Weights of a small mixture-of-experts language model, trained from scratch on English Wikipedia.
Size: 10 layers, width 320, vocabulary 17790, 74.9M parameters.
Below are experts of layer 6 (counted from 0) of a mixture-of-experts language model. Rows are named router (the router's row for the expert) and show model dimensions 64-127. Each number is 500 + 40 x the weight over its row's rms, rounded and kept within 0 to 999. Numbers have three digits each.
After each expert's rows: a language model's description of what the expert responds to. This comes from a sample of Wikipedia text that the model never trained on.

# expert 62
router:482494490492455484519486527503492581495461476522475483507503508489424542516528490451519574469501463593512482526509525467454537505540444546480487522529482500508499518450532492511499497446466483
Description: Sentence-opening determiners. Determiners and pronouns opening a sentence or clause, mostly The and the, also These, This, His, It, Many.

# expert 11
router:548521475526507504420476552526411565503454517532434440491467502473447569531510515523504520475568504546485518455516519510405553472531406530442527486553502459500488520504463477487530498357470535
Description: Numbers and quantity words. Cardinal and ordinal number words, quantity words and digits inside numbers, such as two, several, many, million, fifteenth.

# expert 23
router:508473449459497547485541552467484521498478511533490448443540579485439528518498514491540507451537494529501503467502541559411517548546505456435528470583413432517523537446444482484466470393507464
Description: Titles and kinship nouns. Nouns for office, rank or family relation before of or a name, such as president, Minister, Lord, father, Regent.

# expert 61
router:533500456420456469431489551493536531533496539567518478497497509473387525513516494492492593446474526590468522543482560553456518512544448510422549509506496524473517535422453535489548495443420428
Description: Name-start capital pieces. First or second pieces of capitalized names and place words at line or cell starts, such as North, Port, Fort, Ant in Antony.

# expert 47
router:516515459535490460500463512453487560511475500486434513401493561520408525510519480506524518470517490574538502515545521507465527498541478525413511533545507512479472531437453498493463517464498507
Description: Determiners and evaluative adjectives. This, these and adjectives after the or a possessive, including section-heading words, such as first, same, own, original, Current, Historic.

# expert 31
router:523556421535476483442495545454479492463531494474476436432491567463469540498528524489478515439474461606470507483543471586467504476503428481402613489527489480439400491508467452573533489378458505
Description: Sports and event terms. Sports and competition words and pieces, such as Prix, League, Cup, -finals, medalist, plus club-name fragments in rosters and results.

# expert 9
router:509467491525473469464504549492487492474472523448468496453474623459441625469474492485495503444478450507497505484474481554438527579557515561483550473517483460533543539485501472546511538411480452
Description: Section breaks and headings. Paragraph-ending periods with blank lines, and == heading markers that open or close Wikipedia section titles, such as ==See also==.

# expert 38
router:526515458483505461456462598476496509497463524541441461515515523463471488454548518454480514463541500544496492519496523600503542504513430503398534525492473509499531562500428517520543503444490478
Description: Given names. First names or their first pieces starting a person's name after by, a pipe, a dash or a comma, e.g. David, Robert, Le(andro).

# expert 19
router:532481469492445515464495546477459551514479526478485516522515562457487546507504558458517542424478498533507524512468483556471562573565478576430522570517494453543477569490486494492513515388461502
Description: Foreign-name pieces. Middle pieces of non-English proper names after a capital initial, such as uku in Fukuoka, ä in Växjö, eng in Zengi.

# expert 63
router:516518500491466496451489539485477518470455505491492464448538548494406505480539515512551573440469446534521496546523529551496566506548460460387544557526411424567474508518433500471511557379492477
Description: Acronym letter pieces. Capital-letter pieces inside acronyms, abbreviations and model codes, such as GIMP, AMSL, SEALs, PAN, Ph.D.

# expert 43
router:503467445547470510446489552472495501458520545446468424427508568455394509492525503452402489443579502578529498488541582576427545510535446501490494552559488434485496548492434456476517508528432500
Description: Name-column table separators. Pipe separators in sports tables before player or opponent names, plus position and country codes such as MF, FW, ENG, Win.

# expert 39
router:505489500491492513436475531527425555493447542512488446480570548479469589501507493475498522479540491570501472502488551581484565533577470494362510510502475436505466513471437513483486495430504473
Description: Organization name words. Head nouns and final words of names of teams, clubs, companies and media: FC, Stadium, Records, Magazine, Entertainment, Pictures, Saints.

# expert 49
router:577505509485438529469469531528439535508535500529451519473465560442438539474490490476495564486574466577480553510540529508416554535572492526471445522469478460505494531456434426504511557426467529
Description: Pronouns and possessives. Subject and possessive pronouns and 's, such as he, his, she, their, its, often after that or a comma.

# expert 42
router:543512431557504503477527542494474557443488539485495458446531547489425498512490523439503544467481512529552475542534554497399547486552445466383492478546454479464522543474428443504513515441497470
Description: Measurement units. Unit words after numbers, such as km, mi, ft, cm, kg, lb, metres, plus percent signs and closing brackets in measurements.

# expert 22
router:539500460497434474467513548489467506471465522505472442521496544445483510476471561450532503460558497533482510488498494561366523533515414549397541461490446412524501531474456495529581483456523530
Description: Verbs after subjects. Main verbs and object pronouns in narrative prose right after a subject, e.g. began, went, appears, tells, him, them.

# expert 40
router:518463484514528516465575506470537551460477501488473513471533501487467523525506533452483559470538506599472488457484479536359525511573466546420505505514435477474528482430454546475517480459503516
Description: Plural group nouns. Plural nouns and plural endings for people or collective items, e.g. people, members, children, legislators, units, -s.

# expert 13
router:512508441534504459425499531512494501493492533479518495480497547463451521489482465449499587474533506568481504464499545508381578469474458462460525529575465493482483522540366473503507483527470519
Description: Numeric table separators. Pipe separators and semicolons between numbers in statistics tables, often before dashes, minus or plus signs, as in standings.

# expert 44
router:544475517423441463469528574384509523479528538527467479462477528412493604501520530517465546463520494532469534430498510574400526525552468562475491533554445487480500488491462494550531522483491436
Description: Year digits. Leading digits of years and centuries, especially 1 and 9 in dates like 1949, 1989, 15th century, plus words such as early, late, During.

# expert 21
router:514501425507464529442531568481431518479506569522475447456518587448509556538548478471476557442509497524459486493569541497445557561533488553496560527511419450523472529446425460549574541457424439
Description: Table row starts. Pipe characters that open a new table row after a line break, plus list dashes and table separator lines, in squads, election results and statistics.

# expert 27
router:525517442463454514482524527484440537498460502543443517495524514455429510458542525539505452431570469527510530503512514519465525525487519548427578518540435476541512464460479522509496482470508453
Description: Opening parentheses. Opening brackets before asides, dates or details, as in (aged 34), (1992–, TKO (leg kicks); also line breaks ending list items.

# expert 10
router:575502471495528473500489558438469528473505563508528523433521512524420541528492448468495485476481519613501510499513490601437495551569440541509522528516463530568524535461492487519485504458508546
Description: Infobox field labels. Field names opening bulleted infobox lines before a colon, such as Born, Location, Genus, Genre, plus "by" in Succeeded by or credited by.

# expert 7
router:497452548546509481472501559506457521457399543516480525524457571440480512534486509540554545507539551497486546456475437529473513489514445492443480455485455538488533512440493491512540522465474472
Description: Word-start fragments. Word-start pieces of lowercase or English words split into subwords, such as ch in blockchain, un, dis, mel in melodic.

# expert 58
router:557515506484513490468520510489506521500510481495466431425507508522490571586500513513455523488562494537445489484463564542481571538530452538452519551511464428497500542441473506465504572448505479
Description: Space before numbers. A lone space token right before a number, after words like about, in, after, out of, or a comma.

# expert 59
router:587540486558481518537470517484544537481470566475473480492516537506455476475488493467484527478450481558527473487511513601424538540576379493393490501537436472512497492477501484568551518413455506
Description: Digits in scores and tables. Single digits in sports scores, ratings and table cells, especially after en dashes or pipes, such as 2–1, 6–0, 6.72/10.

# expert 34
router:518519460515509474504503518446434538505477548471503498449477498451492522504550544482519538480568507567443531522552516517493546560598439527427521553555437480487492513499442557528507520434531488
Description: Person surnames. Surnames or their first pieces right after a given name or initial, e.g. Johnson, Mc, Lambert, Kumar, Schneider.

# expert 41
router:504550467508456504477531550451479558525470528515512473503499506475482564477509511494513504518536495517468504485469557541436571442572475544387527474520504500440514534438484484491543547428497497
Description: Abstract domain nouns. Uncountable abstract or field nouns and adjectives after of, for or and, such as tourism, music, finance, food, cultural.

# expert 48
router:535532506569458499479564544501461506491514513498492474458535582488452558547481514453517516443529566553485467519504537535471504527527449522388497463492461472531484530496488496483548525412507448
Description: Country and state names. Place names ending a location phrase, usually after a comma or in, such as California, Kentucky, Romania, United States, New York.

# expert 33
router:534513436485500502438551501401485450439550594482509436508496510459449514529514444460554549511554464542535557483464546575438500537493461552408463547523519462547532478516371483486528491430498480
Description: Word-start stems. The first piece of a split common noun or verb after an article or preposition, completed by -ing, -ed or -s: st-ays, shell-ing, correspond-ent.

# expert 36
router:459533457567515529538517483439476572526467549517447499476552554499411515492584487504471532465480478533528463508519538554454548566503464528428515477536461505527489495399413498452585486480497493
Description: Passive participles, adjectives. Past participles and predicate adjectives after was, is, been, such as located, based, known, built, held, certified, available.

# expert 20
router:480430522540538507444414514527473487448507520512439500489545560514439507491566478469484517426549509503513481520548535523464551529532452495455538525484479450476526539482435517518511521501441480
Description: Infobox field colons. Colons after field labels in infobox-style lists like Synonyms:, Family:, Constituency:, plus equals signs, arrows, bullets and time colons.

# expert 0
router:552548508523504515458523543457527574489536540481464501491501544467451513474570505496573565490527516493537523462525526487444522596585471497464547445497430472469456533511515508481499500469528515
Description: List item markers. Hyphen or bullet opening a line in infobox-style lists, before fields like Synonyms, Population, Coordinates, Born; also See, Clade, Phylum.

# expert 30
router:566439501490449510510513540523506598445442468530560506523511542477464547465491481488464520489465472536458494498568474522464598543563395491431541568546481418495473575473470489473506502471485482
Description: Mid-word fragments. Short letter pieces inside rare names and words, such as am in Hamcrest, d in Sverdlovsk, plus non-Latin script bytes and coordinate digits.

# expert 45
router:564465454508498518468550627550517453504515550439533481490506529475498488521459529482467486504538461548479494537492506591519491513572456532377549522501495498447500516469457428476447511375472511
Description: Abstract nouns after possessives. Abstract nouns after his, the or a possessive, often before of: career, time, role, ability, condition, philosophy, success.

# expert 35
router:522503417482514517449495553539485538508526562472487508480512548500473544493524507496528500439584485517458436530517564606441512520482466463432473493545505495476547508463481505505467516383482543
Description: Places, directions, concrete nouns. Common nouns after the, mostly places, roads and works, plus compass directions in route descriptions, such as town, road, west, book.

# expert 60
router:557534462476452487480465509486497578509487477489530499514507540516470485535519528449513533436478405557465474489517490509417507497598439504461580527508455489463419588487459528479500527500522491
Description: Sentence-ending periods. Full stops ending a sentence, often after a name or noun and before The, He, In; also ). and ". endings and though.

# expert 15
router:548500466533459454490511507478490528457465544463507463456513563464415574530502515497478512413580463559525533529530509582495499550547446528475526540545515473502509587442463469481482530459507495
Description: Day numbers in dates. Spaces and first digits of day numbers after month names, mostly in sports schedule tables and timelines: November 10, April 15, June 17.

# expert 55
router:579516490510539467502509434467494570480455512489501458545510576485426556531509480454488513465444477564463488491505534580433517484440488490514542476528478512530442521503451509540567466489519530
Description: Prepositions after nouns. Prepositions linking a noun to what follows, mostly of, also on, about, among, as in prisoners of war, depending on.

# expert 56
router:497523482467504563444523542492514541565516510500483478443517551474464508561550510465534514475517477558453484491516497563385557531533482492352519519527506495489531486531434515555544535443542511
Description: Occupation and category nouns. Head nouns naming a person's role or an item's type after a nationality or modifier, such as footballer, politician, player, films, Prix.

# expert 54
router:599505528537537493471475527471570580496496548485537514528480583489439557494548498451485582388526466537525507461529515499434544513548440512441581522454486442460472540493450458467501476430505497
Description: Number punctuation in tables. Commas, decimal points and digits inside large numbers in tables of votes, scores and money, like 2,871 and 8.433; also g in names.

# expert 6
router:502527472568498507466475545504499596514498511548471521435475605501482498554514505477508458393521441508505526483531514583461504505530434505424468516554448464499487491482451505495484531392455512
Description: Sports years, nationalities. Final digit of years before season dashes or championship names, such as 2016–17, and nationality adjectives like American, British, Scottish.

# expert 25
router:534489524484512499426505571508469521467533500528459524468490568496403562512549471450510504450542482500451531551523555608459509514559440501432514519557530487499514501505430513509464517353509498
Description: National institution adjectives. Capitalized nation or organization adjectives after the, naming armies, wars and bodies, such as Royal Australian, United States, World War.

# expert 26
router:547496424474444484486534517499516557480449522474494547471536548447465545515501455524470526493473455568446473468474506576424509499602452577445562463521491476442466518449502456505490489513463555
Description: Table header pipes. Pipe separators in table header rows and succession boxes, such as Party | Candidate | Votes and Pos. | Player, plus words like List, statistics, Source:.

# expert 52
router:527577494551435480441502551466513576489516546517491457471494564429436530522556531486519544492510504591543490513537542528452506526560492519380486539530476480519511492439467469513559539321476485
Description: Place name suffixes. Final pieces of English-style place and surname compounds, e.g. -ington, -ley, -ford, -field, -ville, -bury, plus words like Creek, City.

# expert 32
router:528485469517526514479465564465457550473508536514488509496427588450438580524518570491526520444556468608472556464548481519452511547518435540392525461512483516507532505527446516534506497469485474
Description: Sports score table digits. First digits of numbers in sports and election tables: goals, appearances, scores like 6–2, points and vote counts, plus TKO and KO.

# expert 8
router:483512453540507486485518529454413509540494479511453503464508510447465488517479501445488547455539460518512576450534493539411529600582457508428510541512427442410530532470389433544504488431439532
Description: Adverbs and modal verbs. Adverbs, modals and the infinitive marker mid-sentence in prose, such as also, not, would, well, then, often, to (move).